Weights of a small mixture-of-experts language model, trained from scratch on English Wikipedia.
Size: 12 layers, width 192, vocabulary 16384, 10.9M parameters.
Experts: 24 experts in each of 6 layers, 48 GeGLU neurons an expert, 6 picks a token.
Training: a variant of SOAP for the experts, 2154 steps.
Below are experts of layer 9 (counted from 0) of a mixture-of-experts language model. Rows are named router (the router's row for the expert), gate (a neuron's input weights, with its number), up (a neuron's input weights, with its number) and show model dimensions 0-191. Each number is 200 + 20 x the weight over its row's rms, rounded and kept within 0 to 999.
Before each expert's rows: a language model's description of what the expert responds to; "comes after" lists some tokens at least twice as common just before its tokens as in all text. This comes from a sample of Wikipedia text that the model never trained on. Tokens count by the router's weight.

# expert 11
Line breaks, spaces, hyphens and dashes at list, table row or heading boundaries, plus prefixes an-, un-, non-.
comes after: " |", ".", "\n", ")", "==", "|"
router,184,206,206,203,189,206,209,228,174,200,209,214,218,209,222,215,170,178,159,188,235,184,179,227,213,203,228,195,217,202,225,188,215,234,193,204,204,192,186,219,166,157,182,201,166,201,186,178,230,200,197,220,216,180,179,211,202,197,192,217,192,197,185,198,177,208,175,174,203,215,202,177,210,177,187,210,210,155,182,186,175,227,175,166,229,188,179,206,189,207,150,217,177,180,224,208,206,209,200,206,183,172,147,178,184,172,196,231,203,220,198,222,215,183,188,208,163,221,189,228,206,205,158,216,201,233,193,176,201,171,221,226,233,203,233,201,205,227,237,206,202,188,218,174,212,186,208,198,213,215,166,191,215,194,221,212,234,220,205,204,192,194,171,235,210,198,210,192,195,222,222,219,167,203,176,187,214,203,217,230,186,176,195,180,225,170,209,210,215,207,171,243
gate3,171,190,182,201,184,182,213,151,185,198,173,184,207,167,196,200,218,179,171,176,184,205,205,189,216,224,221,203,183,226,217,183,194,235,201,204,190,220,200,181,216,183,208,221,197,185,188,253,187,218,177,233,223,214,211,189,196,234,195,187,215,189,205,205,214,218,216,216,173,160,172,221,210,202,200,228,194,214,225,216,172,189,184,194,214,188,219,211,233,209,202,223,173,229,173,186,213,163,212,214,201,188,168,194,224,167,191,206,227,191,184,169,177,213,203,213,192,209,193,237,185,191,219,188,185,193,176,205,237,226,215,205,208,232,174,204,181,197,220,179,204,173,195,206,209,166,187,200,218,224,159,205,236,185,171,218,227,200,204,185,191,187,222,227,206,187,182,187,207,187,187,178,245,246,258,181,173,214,206,203,168,199,194,165,177,187,213,201,202,221,195,223
up3,220,172,210,200,218,179,202,203,187,229,200,209,241,208,212,209,176,229,214,222,165,217,175,184,194,231,216,191,169,198,220,207,227,235,204,177,190,183,206,180,160,196,211,221,198,239,210,180,212,194,156,167,184,234,183,200,174,194,193,210,175,221,194,192,202,203,203,202,224,224,185,221,183,212,170,195,230,215,215,227,215,218,183,213,201,157,212,186,194,219,182,210,209,209,198,167,175,180,192,209,208,174,179,155,202,177,177,169,190,231,223,202,209,211,195,160,199,186,212,175,227,244,183,183,224,206,224,229,196,225,204,222,193,241,202,236,223,201,183,220,201,209,225,191,197,213,184,215,192,211,204,200,179,205,163,151,196,220,231,173,184,208,209,219,166,165,212,181,181,232,205,184,214,195,175,207,195,196,221,186,218,207,215,184,195,189,173,182,229,186,204,211
gate4,185,230,181,221,174,206,206,202,224,201,195,208,222,185,238,231,195,213,189,229,225,204,159,188,196,207,204,179,171,208,201,222,218,238,212,187,183,168,226,212,207,182,208,195,213,212,172,179,214,184,171,210,242,197,177,172,210,152,229,157,190,205,173,215,197,213,220,212,176,213,191,235,201,231,231,195,232,217,189,190,185,179,208,206,182,191,188,189,194,177,194,181,194,186,177,201,226,221,163,185,191,244,206,205,188,207,165,234,207,182,202,226,199,216,196,221,202,179,247,225,194,206,192,210,205,181,189,198,179,199,169,187,173,189,179,225,192,236,206,190,224,196,228,188,202,201,230,212,186,190,193,194,219,190,193,205,204,184,209,177,215,176,191,206,184,216,199,189,214,177,191,194,208,193,230,183,192,208,198,201,171,219,211,163,257,206,194,201,238,144,218,236
up4,225,197,206,160,221,167,187,173,178,194,178,153,186,222,210,225,180,220,196,224,208,210,213,219,222,166,184,209,203,222,174,232,201,200,197,186,179,187,202,210,186,208,172,184,203,209,184,170,175,149,201,177,220,214,230,173,176,227,153,239,205,234,216,175,214,188,172,182,222,184,226,193,195,200,202,196,188,198,181,213,223,210,192,187,208,160,207,199,227,192,196,175,205,193,201,194,191,208,241,220,217,195,209,240,203,178,217,229,195,176,237,210,198,203,189,215,222,219,168,194,213,195,179,216,181,210,212,193,202,171,171,194,227,212,199,222,184,209,184,179,179,219,223,215,182,198,188,179,206,200,203,240,194,236,201,218,206,209,201,190,223,200,183,199,202,205,212,222,177,233,211,207,212,236,239,221,204,189,198,241,189,181,174,235,185,187,186,181,152,199,196,226
gate5,214,178,220,229,186,209,176,219,174,208,181,208,220,229,204,206,236,211,206,194,191,238,214,168,181,202,147,201,254,192,188,165,210,240,175,208,183,214,170,200,200,202,188,205,220,195,198,214,187,211,210,194,191,223,185,164,219,215,231,170,198,218,188,158,157,213,184,230,176,218,195,217,230,241,187,233,196,218,196,200,189,173,194,217,210,193,216,218,216,178,205,187,241,201,195,180,221,205,190,181,200,178,236,205,215,197,205,187,209,238,194,224,219,187,197,197,189,175,231,178,232,229,219,204,182,192,197,215,212,190,214,176,204,216,201,211,203,202,220,184,157,181,192,212,217,207,179,233,190,194,195,185,201,167,173,196,199,172,178,236,208,212,190,216,206,199,231,175,209,166,169,204,188,173,202,193,207,179,202,186,160,233,192,226,209,215,186,200,160,192,176,198
up5,186,209,235,211,187,188,208,187,215,186,196,250,234,214,208,161,203,183,183,194,213,209,200,215,197,216,224,188,207,174,171,173,171,214,183,166,187,191,193,185,218,185,163,202,154,221,218,231,207,211,193,198,192,185,204,182,198,187,237,196,207,197,214,179,219,185,184,200,200,179,206,205,176,201,211,194,200,227,199,207,176,215,188,193,232,189,206,229,210,160,182,213,192,217,207,197,190,178,197,232,192,211,182,173,195,199,153,215,213,217,189,235,163,195,214,176,201,160,192,185,214,197,207,205,237,202,213,214,169,216,200,233,228,204,194,223,166,237,246,205,206,207,191,179,212,219,195,186,227,210,182,221,175,167,236,219,220,200,199,216,200,220,164,187,191,223,208,162,164,214,162,214,190,199,224,200,153,193,234,176,200,211,185,201,193,170,176,192,238,225,203,195
gate6,184,184,207,198,181,239,205,200,172,162,188,183,220,209,180,194,191,197,197,170,190,206,208,198,182,190,223,193,159,182,195,211,225,194,168,185,214,163,214,201,228,232,204,232,173,189,202,225,202,195,194,247,209,225,211,227,183,189,170,182,197,189,174,216,204,211,196,232,198,201,200,196,172,214,182,201,210,215,221,185,164,186,245,245,186,190,182,199,215,205,235,187,230,213,173,212,211,189,229,201,239,209,195,221,199,219,221,203,194,143,186,208,173,183,206,203,214,173,218,176,219,231,208,192,202,200,208,212,185,181,205,223,198,196,190,207,212,216,203,217,196,213,227,238,169,153,184,182,200,192,187,200,213,206,186,185,188,196,182,218,230,234,266,222,191,199,199,204,218,189,203,176,211,189,188,216,198,241,164,212,179,205,198,177,204,178,204,209,210,229,196,149
up6,169,196,190,211,206,184,199,182,192,172,203,181,208,222,199,176,220,186,204,197,193,210,209,205,196,146,194,209,162,218,191,191,188,196,195,205,199,153,237,176,205,221,230,226,208,200,200,171,206,225,238,219,224,214,213,165,201,214,197,215,177,221,212,218,194,179,186,176,195,157,193,195,181,211,214,206,220,224,208,207,183,195,250,222,188,190,211,177,191,200,192,212,204,213,179,246,171,180,195,221,192,232,201,220,172,232,196,190,190,179,215,216,154,175,183,184,222,208,232,199,173,179,205,222,223,182,182,252,176,160,192,216,182,209,196,212,181,193,185,224,192,178,201,195,199,198,211,202,205,204,231,220,202,203,185,213,238,221,195,201,196,209,233,207,225,181,177,193,215,225,196,216,200,191,178,214,194,225,224,244,191,230,201,182,191,179,244,186,234,218,204,155
gate7,191,218,189,187,169,223,168,219,197,240,198,216,204,195,205,197,224,208,186,182,198,236,210,199,207,221,170,165,187,222,197,212,201,201,194,185,226,212,223,205,196,205,209,181,184,142,213,211,187,208,163,187,237,202,194,213,208,196,226,216,190,175,211,210,248,185,173,196,198,186,235,167,214,192,197,219,228,203,233,176,200,226,202,177,232,214,213,195,247,212,214,198,188,190,195,216,194,215,199,183,229,180,168,203,169,196,220,196,173,192,206,214,193,211,178,216,209,192,128,198,190,178,260,190,165,198,235,220,187,190,190,202,207,201,228,181,217,203,213,193,170,213,201,247,184,188,178,215,195,218,169,211,196,210,184,197,197,190,220,228,232,211,175,213,193,211,150,174,190,180,189,179,187,197,202,195,191,164,191,205,174,192,180,201,206,206,189,213,198,236,188,214
up7,178,198,181,176,195,172,192,219,188,164,205,198,180,217,184,194,213,220,179,199,199,184,206,213,178,185,179,171,195,198,210,226,225,252,201,237,190,233,191,210,185,189,212,181,183,154,172,219,187,186,178,211,239,151,179,205,222,184,190,188,194,198,215,198,226,195,220,212,189,169,214,164,174,147,211,238,234,217,202,196,179,197,207,213,205,187,233,184,224,202,201,182,186,183,207,169,204,192,225,211,194,193,208,208,166,209,217,213,235,215,211,196,210,217,147,197,212,209,170,211,174,219,206,199,204,195,186,222,222,188,204,225,180,230,178,183,241,220,212,213,204,171,186,163,203,187,225,193,191,220,190,209,190,196,204,225,240,205,211,182,191,200,193,170,186,219,195,169,237,191,187,229,192,182,192,196,210,246,196,209,163,187,223,205,184,228,204,229,189,200,185,199

# expert 20
Digits continuing years, coordinates, ISBNs and quantities, e.g. "2017", "84.624444", "ISBN 978", "8,000".
comes after: " ", "1", "2", "9", "0", " ("
router,249,191,193,205,167,225,233,212,191,195,175,215,237,163,254,232,171,209,198,206,190,182,200,228,209,202,225,197,193,190,212,223,198,177,204,201,176,167,200,206,219,212,172,201,208,199,177,219,246,191,198,193,224,186,196,179,218,180,237,190,183,190,200,237,198,202,216,171,188,222,178,185,214,225,220,221,192,218,212,174,209,199,184,175,248,167,172,182,209,188,146,215,199,154,196,222,214,213,222,216,224,235,198,208,234,187,175,191,181,243,190,195,220,196,192,201,224,172,190,196,225,191,218,154,189,226,203,191,183,199,220,167,208,192,175,179,193,217,236,177,216,162,217,187,199,181,199,189,214,195,187,211,233,205,206,210,208,181,199,198,214,173,205,193,200,219,210,193,218,182,182,221,184,205,199,184,202,192,186,219,221,188,212,178,233,190,191,205,211,228,224,212
gate3,190,203,222,195,191,188,189,203,226,251,211,162,214,200,209,197,221,193,224,154,206,228,207,235,153,195,209,175,214,173,215,181,183,161,212,203,196,188,190,208,193,220,228,169,202,185,209,177,175,189,191,210,204,190,178,227,213,184,191,195,175,165,161,183,211,209,175,180,153,191,223,211,180,201,179,169,184,204,198,193,175,193,197,177,233,220,205,204,176,215,209,246,184,212,186,190,196,164,196,236,201,209,231,188,194,224,226,212,190,230,224,175,226,194,206,205,228,178,178,190,214,195,174,185,198,187,229,242,206,211,231,203,201,172,203,203,195,176,213,232,192,191,189,198,216,188,172,209,185,251,221,183,254,226,210,209,222,195,229,200,174,192,197,218,211,230,219,187,185,217,224,207,225,215,213,195,232,191,212,225,193,222,219,208,190,200,208,183,198,184,201,202
up3,202,206,188,219,207,223,210,195,227,176,194,217,176,166,188,198,173,241,170,207,219,178,185,232,221,225,185,206,160,224,181,201,185,250,210,216,200,184,202,205,179,210,196,210,214,203,178,230,226,188,211,206,165,190,216,211,205,221,180,188,228,237,225,189,197,185,203,198,247,200,191,174,222,195,221,189,211,212,204,248,192,213,240,221,150,158,214,186,185,227,183,173,236,165,217,195,181,224,181,196,212,183,185,213,190,212,208,186,206,177,194,196,200,199,185,171,198,214,231,200,197,203,223,204,205,172,163,192,185,163,193,202,177,211,210,174,188,208,182,164,160,179,201,201,182,208,215,188,196,180,185,239,190,206,215,197,204,207,230,195,191,265,199,186,210,207,171,226,179,186,194,205,196,192,176,199,184,196,180,190,246,194,196,198,203,188,218,177,187,193,226,206
gate4,197,180,204,226,235,196,189,213,185,251,190,210,194,182,208,201,174,204,187,199,217,196,227,226,202,184,211,209,187,191,213,192,257,185,170,192,198,186,227,256,201,218,195,193,193,231,186,181,207,203,185,218,216,199,163,209,211,214,244,201,169,215,216,183,187,188,178,176,182,206,185,189,193,200,197,213,193,206,224,202,182,153,225,177,206,188,245,189,194,206,226,192,196,191,205,223,197,181,202,178,214,209,201,202,182,182,185,218,180,145,218,227,220,189,156,210,225,173,234,215,183,198,180,192,192,214,214,182,192,154,200,184,196,224,222,198,172,203,210,210,200,195,216,197,202,187,179,232,179,167,193,203,170,220,168,195,197,193,196,184,209,192,206,197,187,217,166,217,169,244,212,212,158,174,194,235,232,223,190,247,176,192,218,178,209,217,177,212,197,220,193,199
up4,203,212,228,192,224,192,198,224,218,227,199,193,195,164,205,221,167,211,196,170,163,160,218,232,195,186,231,180,221,198,213,202,178,217,223,178,241,204,200,237,177,236,233,204,173,245,192,199,206,229,210,236,224,200,186,203,210,231,220,199,187,178,184,195,169,197,212,185,193,183,191,223,172,171,222,219,200,206,216,202,223,199,226,199,214,181,192,190,192,190,196,180,222,209,194,213,195,210,194,225,175,208,194,186,224,172,175,218,182,210,185,215,201,150,222,193,225,231,210,202,195,191,170,189,199,211,188,191,187,197,206,145,194,180,181,250,166,237,193,234,214,194,204,214,203,163,223,230,178,173,177,200,197,209,177,206,212,199,198,185,202,216,190,196,189,200,212,213,189,186,165,199,206,151,216,214,225,164,224,218,210,183,225,191,188,216,183,202,223,233,190,190
gate5,189,188,197,190,249,203,219,183,162,224,229,242,185,195,233,227,198,189,213,219,189,219,183,187,185,190,212,228,233,189,192,215,196,212,189,194,207,185,197,231,189,205,195,190,222,207,228,213,185,222,196,176,217,219,193,196,197,177,201,196,210,168,181,190,175,238,212,191,235,197,210,204,220,261,197,218,206,199,190,206,248,188,181,199,198,185,217,223,180,204,210,185,216,200,199,219,188,158,167,191,203,208,173,168,175,193,160,232,201,181,192,189,208,216,197,198,184,211,157,203,183,209,202,217,212,140,207,174,221,187,205,197,220,191,209,208,195,208,171,208,185,202,189,195,181,174,227,219,189,196,226,163,181,211,171,177,193,183,193,234,200,144,198,228,187,208,183,206,195,193,195,212,228,191,167,202,174,205,150,194,164,196,219,200,219,214,226,197,241,194,193,199
up5,185,195,180,192,217,167,170,217,209,172,194,174,195,199,196,189,206,180,212,191,169,185,167,190,239,167,219,178,185,200,173,211,205,187,234,212,193,215,175,200,208,187,195,177,221,188,223,180,200,209,185,186,171,188,201,187,179,188,202,195,180,180,168,212,210,185,227,228,197,210,225,211,168,172,188,238,229,180,193,192,178,240,211,190,205,185,197,204,193,225,214,204,220,206,201,170,227,216,211,194,187,176,201,174,196,220,234,213,169,195,239,235,200,240,216,189,219,213,180,187,209,181,216,190,183,215,179,221,198,220,198,192,195,171,241,166,183,230,211,199,205,223,177,223,188,237,205,228,215,219,197,223,172,198,233,208,217,215,185,167,199,186,234,194,204,204,240,182,232,185,202,210,176,200,209,173,202,196,227,218,217,215,228,185,186,231,206,236,156,195,213,248
gate6,259,177,191,191,186,189,136,184,169,212,221,223,237,172,185,209,200,223,221,221,190,204,221,178,191,160,178,226,213,233,208,212,187,172,213,188,251,174,218,193,187,190,196,194,194,212,216,216,166,200,180,175,229,176,207,210,221,219,192,189,196,186,227,210,218,153,201,240,194,161,171,200,161,202,182,202,195,191,159,192,197,204,236,232,196,218,169,208,190,203,179,239,197,178,215,182,240,175,200,173,187,202,206,219,178,201,188,196,218,171,193,196,195,202,209,185,212,198,192,205,176,210,204,201,198,207,197,227,222,201,209,248,197,213,183,201,200,199,165,193,192,226,242,210,189,180,178,190,213,208,196,217,205,207,183,200,205,189,243,182,222,225,174,194,214,220,203,209,219,194,162,206,188,206,191,197,216,193,224,178,191,204,179,207,190,226,198,207,200,204,225,230
up6,166,191,207,245,223,187,208,220,229,192,207,159,176,197,192,185,206,193,220,193,204,195,174,215,229,246,210,190,176,185,189,202,211,205,208,208,190,204,190,232,177,177,191,174,220,203,202,184,221,184,204,224,168,217,200,194,204,218,196,215,202,214,152,194,177,197,169,190,210,197,219,222,226,175,213,177,198,206,244,222,219,212,189,180,190,188,204,188,172,190,208,176,204,221,183,197,154,187,192,276,217,227,216,214,212,188,191,211,189,229,179,189,227,193,187,173,237,207,219,206,198,158,217,213,220,206,200,170,177,199,183,163,209,209,197,197,207,191,205,194,220,195,169,205,227,227,211,240,188,192,240,174,205,213,212,221,223,185,201,222,196,229,211,202,192,187,182,193,166,183,232,196,216,179,195,211,195,215,161,231,195,205,236,186,188,197,208,177,182,179,185,162
gate7,195,210,221,166,228,177,195,208,223,150,199,219,197,209,178,179,181,200,211,183,186,233,177,194,140,187,215,194,209,185,226,169,218,211,192,178,185,188,206,174,192,206,188,197,163,220,164,207,197,233,199,206,200,189,201,195,201,180,177,182,213,211,219,195,189,196,193,223,200,255,183,228,189,184,192,153,207,172,235,210,225,206,185,204,182,212,176,184,222,213,224,215,180,182,198,198,236,177,153,172,198,202,185,200,211,197,212,197,212,233,176,208,203,230,218,205,209,191,243,180,173,218,173,172,214,202,202,197,221,192,171,210,213,178,193,194,223,210,211,178,228,208,215,210,173,153,185,172,216,220,210,199,196,182,206,181,226,198,235,200,178,191,201,204,201,168,162,202,223,189,239,227,210,206,188,190,259,189,210,192,199,215,188,200,208,195,199,222,216,194,220,225
up7,194,187,184,182,199,210,187,189,171,218,199,209,218,154,197,215,219,163,232,217,240,195,196,223,234,192,172,186,221,238,212,185,214,195,179,200,217,192,147,214,200,197,209,182,183,185,245,195,191,187,193,179,222,181,171,194,247,203,198,175,208,168,192,176,223,228,195,227,192,210,198,182,202,178,183,218,224,207,181,196,195,214,193,202,208,205,206,220,231,205,166,181,201,201,176,202,174,199,207,213,180,192,198,175,199,190,236,223,224,189,225,222,211,193,167,199,189,235,194,234,217,205,234,213,212,205,212,224,172,186,178,190,221,216,185,199,182,163,218,193,198,180,176,162,211,235,182,216,182,213,157,197,219,240,204,211,181,208,192,186,190,211,189,223,185,226,164,197,187,213,182,190,200,246,147,197,214,189,201,215,211,213,201,177,243,219,186,186,189,216,191,196

# expert 19
Main verbs and prepositions following a subject in prose, and line breaks before section headings, such as threw, plays, team.
comes after: "\n", " to", " and", " he", " also", " was"
router,169,194,212,225,204,173,202,169,192,196,197,209,207,203,203,228,210,194,210,197,208,217,144,200,201,237,199,185,209,198,218,207,199,226,224,207,207,237,225,194,184,201,232,198,216,192,172,195,188,223,218,201,211,218,193,216,152,179,187,204,197,220,200,178,182,205,220,195,204,165,237,216,194,190,201,189,208,193,199,210,197,201,215,209,182,196,161,175,186,209,182,209,211,204,214,208,173,209,195,215,208,185,172,186,199,211,195,218,187,173,187,209,197,174,222,179,216,185,224,148,185,213,194,216,180,186,207,183,227,192,177,181,228,181,207,224,226,195,195,210,160,219,197,216,218,183,228,240,166,180,219,179,193,223,193,245,182,217,253,166,228,199,186,209,232,180,176,178,210,224,233,217,222,189,189,234,195,261,209,190,199,204,213,192,164,194,202,172,188,192,147,221
gate3,228,191,178,181,184,213,200,175,207,219,258,221,215,211,203,229,189,180,182,194,236,198,196,227,208,187,193,229,176,225,170,147,220,207,214,185,207,164,174,199,210,214,224,213,191,181,196,193,208,168,213,211,168,218,187,181,174,212,244,179,211,169,188,193,197,190,197,238,204,199,168,216,174,185,209,187,207,245,204,196,210,168,223,246,195,168,167,161,181,195,212,187,225,181,211,213,215,188,192,249,177,177,212,218,222,188,172,173,208,180,210,207,211,166,214,192,215,212,236,214,193,176,199,202,207,182,168,223,187,224,220,181,188,195,189,168,164,162,176,175,212,187,208,173,202,210,187,222,206,197,176,190,206,209,198,193,183,183,213,205,179,193,192,213,201,198,185,219,198,233,211,219,180,195,174,178,176,237,208,185,197,186,204,204,190,198,185,188,231,192,203,210
up3,232,176,197,225,179,191,170,162,200,192,179,186,197,181,189,194,206,221,204,219,234,200,187,198,186,200,216,205,165,236,205,218,174,215,211,181,222,200,177,222,197,191,197,210,197,196,169,192,225,197,205,194,210,219,211,195,193,182,201,211,206,206,222,191,226,215,191,229,172,166,168,209,181,208,222,206,239,232,189,218,197,194,198,208,198,164,217,209,185,201,183,214,196,155,192,195,189,174,197,203,193,190,234,186,169,183,194,186,191,200,207,205,240,212,218,167,178,229,216,192,224,182,230,164,190,233,184,240,239,169,178,225,180,210,171,157,176,171,203,227,213,189,234,191,220,184,213,207,223,224,170,187,198,185,236,194,212,173,223,195,223,194,206,203,228,192,237,212,179,182,215,190,174,190,224,238,171,214,186,208,187,217,213,156,214,224,192,225,174,177,191,195
gate4,185,211,216,213,202,202,215,177,197,248,216,237,208,232,176,159,182,201,209,185,226,178,198,211,240,225,217,246,205,199,210,199,214,227,221,183,187,194,193,205,170,172,201,224,207,184,156,201,169,201,188,176,181,211,207,192,224,194,223,188,185,190,222,185,234,196,213,223,199,191,211,202,206,206,201,181,207,167,185,192,168,201,164,200,183,206,208,183,208,225,203,202,184,233,177,203,185,215,203,200,176,169,151,184,242,167,201,195,184,157,191,177,236,168,192,209,203,198,195,215,211,212,171,181,215,205,183,203,214,211,229,203,200,192,188,191,207,185,213,196,147,179,215,192,229,193,180,191,209,193,224,240,201,187,198,223,204,185,153,207,176,188,198,215,218,200,192,193,232,183,231,176,198,210,206,175,216,223,223,181,207,173,206,229,235,153,222,222,188,222,203,202
up4,183,210,220,228,198,215,183,242,210,167,186,205,167,203,193,250,213,201,223,202,190,193,206,207,166,221,156,187,201,177,191,189,172,195,184,210,224,197,206,187,188,227,192,178,203,208,208,202,201,211,204,202,212,167,225,212,171,174,182,181,199,216,183,205,203,180,233,199,177,173,176,189,202,214,191,203,222,251,229,240,201,212,257,207,214,169,245,213,195,169,174,216,218,166,199,197,193,212,201,210,219,225,225,208,163,225,168,178,205,155,223,212,194,248,197,212,191,174,206,194,227,197,203,218,171,206,181,188,190,157,200,212,193,208,207,198,208,201,187,238,201,181,158,198,169,207,200,170,188,214,201,194,205,217,183,194,224,213,238,193,208,222,219,176,180,199,225,202,157,189,199,235,184,198,203,207,204,202,175,209,182,214,201,192,185,205,210,205,164,200,208,181
gate5,199,191,200,195,224,163,232,207,155,188,211,213,193,206,210,172,173,202,207,157,199,244,196,206,186,195,179,218,192,210,195,194,206,186,202,220,159,223,215,231,208,164,209,196,199,209,193,178,226,183,171,207,177,213,163,203,203,185,193,192,163,171,191,189,171,217,201,210,221,233,194,197,214,125,202,195,227,235,230,201,186,201,200,190,219,235,201,191,180,170,210,172,190,215,230,200,225,201,198,249,223,198,235,210,203,179,211,165,193,213,161,229,232,179,202,186,214,213,219,192,195,188,210,210,207,203,207,181,190,221,223,207,179,176,199,190,168,187,228,221,178,203,185,240,205,227,198,204,211,189,214,200,209,183,168,258,199,237,197,209,201,228,222,213,189,186,191,169,172,184,213,182,173,195,207,207,205,217,202,217,183,199,202,191,204,216,180,213,190,210,214,186
up5,237,200,192,230,198,208,228,196,195,223,194,173,218,183,222,182,180,187,218,169,223,203,178,202,206,205,223,204,208,218,233,195,190,162,176,222,197,188,205,255,224,185,182,199,236,211,206,211,194,193,193,195,172,200,161,205,209,209,193,216,221,208,201,227,239,239,217,191,222,180,225,212,213,203,200,214,222,175,160,169,180,168,238,189,172,211,147,220,200,226,193,228,174,197,195,201,142,192,189,222,220,177,201,186,187,182,236,201,186,198,201,183,212,196,177,210,180,176,200,168,200,191,210,201,202,192,201,177,233,216,216,186,204,213,203,172,146,206,189,207,199,153,182,210,204,189,180,198,204,227,208,233,249,215,211,208,216,181,203,189,186,227,225,225,232,190,210,209,217,214,180,178,196,229,178,199,182,220,204,218,191,182,176,199,187,180,181,199,182,202,201,199
gate6,181,209,179,183,232,195,187,176,178,196,226,203,218,206,187,237,183,172,183,201,225,194,187,225,204,185,242,190,234,209,193,195,190,213,179,241,172,209,206,167,198,219,192,207,184,259,191,183,214,195,210,204,212,194,197,182,188,178,205,196,207,180,213,198,178,205,236,190,173,175,204,187,200,211,179,225,182,177,249,221,196,203,161,191,210,187,211,179,213,177,203,188,197,172,196,206,205,215,218,223,208,244,186,226,197,174,201,227,191,200,186,230,219,161,207,175,202,224,239,195,166,192,160,200,201,196,218,185,161,205,240,186,191,208,195,193,225,192,217,218,195,207,236,212,191,207,186,203,214,182,206,183,176,174,192,204,171,206,166,251,194,168,187,202,229,151,226,189,200,227,181,207,208,197,201,223,221,167,235,200,197,225,174,216,202,169,198,197,198,189,207,213
up6,230,177,200,213,185,160,183,193,209,219,206,189,198,195,218,205,230,217,214,225,178,165,217,223,183,191,238,208,173,189,200,192,237,188,213,233,175,200,218,214,220,190,223,195,202,208,199,217,217,221,180,214,161,194,235,217,199,213,213,184,204,214,227,192,225,222,218,200,178,218,211,163,164,174,189,180,185,167,178,186,165,196,194,182,197,182,202,198,176,206,218,221,216,206,201,185,166,173,188,192,188,189,194,186,195,214,189,193,218,207,207,204,214,205,200,205,177,182,179,193,227,203,198,186,185,207,181,248,221,167,209,187,216,224,195,243,216,176,191,178,206,178,225,204,166,214,216,233,201,216,202,205,178,227,210,209,229,243,221,190,203,172,204,193,164,216,170,229,209,185,176,208,209,159,206,223,208,158,205,250,181,198,209,235,199,178,174,243,185,209,169,216
gate7,181,194,187,191,171,206,200,254,180,215,234,219,214,181,196,223,220,208,168,214,208,205,203,213,169,195,192,190,162,162,208,218,214,213,206,190,206,189,182,208,171,173,212,187,196,169,198,186,207,195,183,212,191,201,216,198,211,208,193,185,215,237,134,201,210,195,179,210,217,202,219,186,220,167,187,151,184,197,187,195,241,201,152,218,182,214,212,180,213,222,172,223,202,203,213,188,210,218,200,191,200,182,203,205,207,209,175,225,209,171,187,210,220,221,182,215,176,202,196,179,210,190,168,175,172,209,195,208,209,201,171,230,187,214,226,209,209,186,182,204,189,242,231,214,213,202,201,194,213,197,231,185,204,182,202,200,212,171,197,220,181,201,225,191,174,215,202,143,167,246,210,200,184,246,167,169,244,209,202,198,228,233,221,192,214,216,186,180,213,192,214,200
up7,240,212,244,194,189,198,221,208,214,200,210,215,222,235,194,200,175,192,218,217,209,211,211,213,189,199,164,154,185,159,192,201,180,218,199,190,182,188,200,186,177,221,200,165,191,186,203,199,199,182,199,210,194,180,215,209,224,185,179,191,212,229,193,204,209,189,194,209,212,200,208,167,197,203,205,169,214,206,185,204,213,220,167,184,198,225,213,181,213,252,158,188,182,232,182,208,195,216,239,161,213,173,202,204,200,209,196,196,193,176,220,188,186,213,202,221,217,213,183,169,207,180,198,216,212,193,181,210,201,225,189,198,181,244,236,213,202,242,180,200,188,222,189,182,213,227,231,193,185,182,213,170,222,220,219,184,199,184,192,224,190,241,216,216,191,186,208,172,185,236,253,220,166,243,157,169,222,198,173,225,201,228,195,171,211,178,182,201,186,192,182,171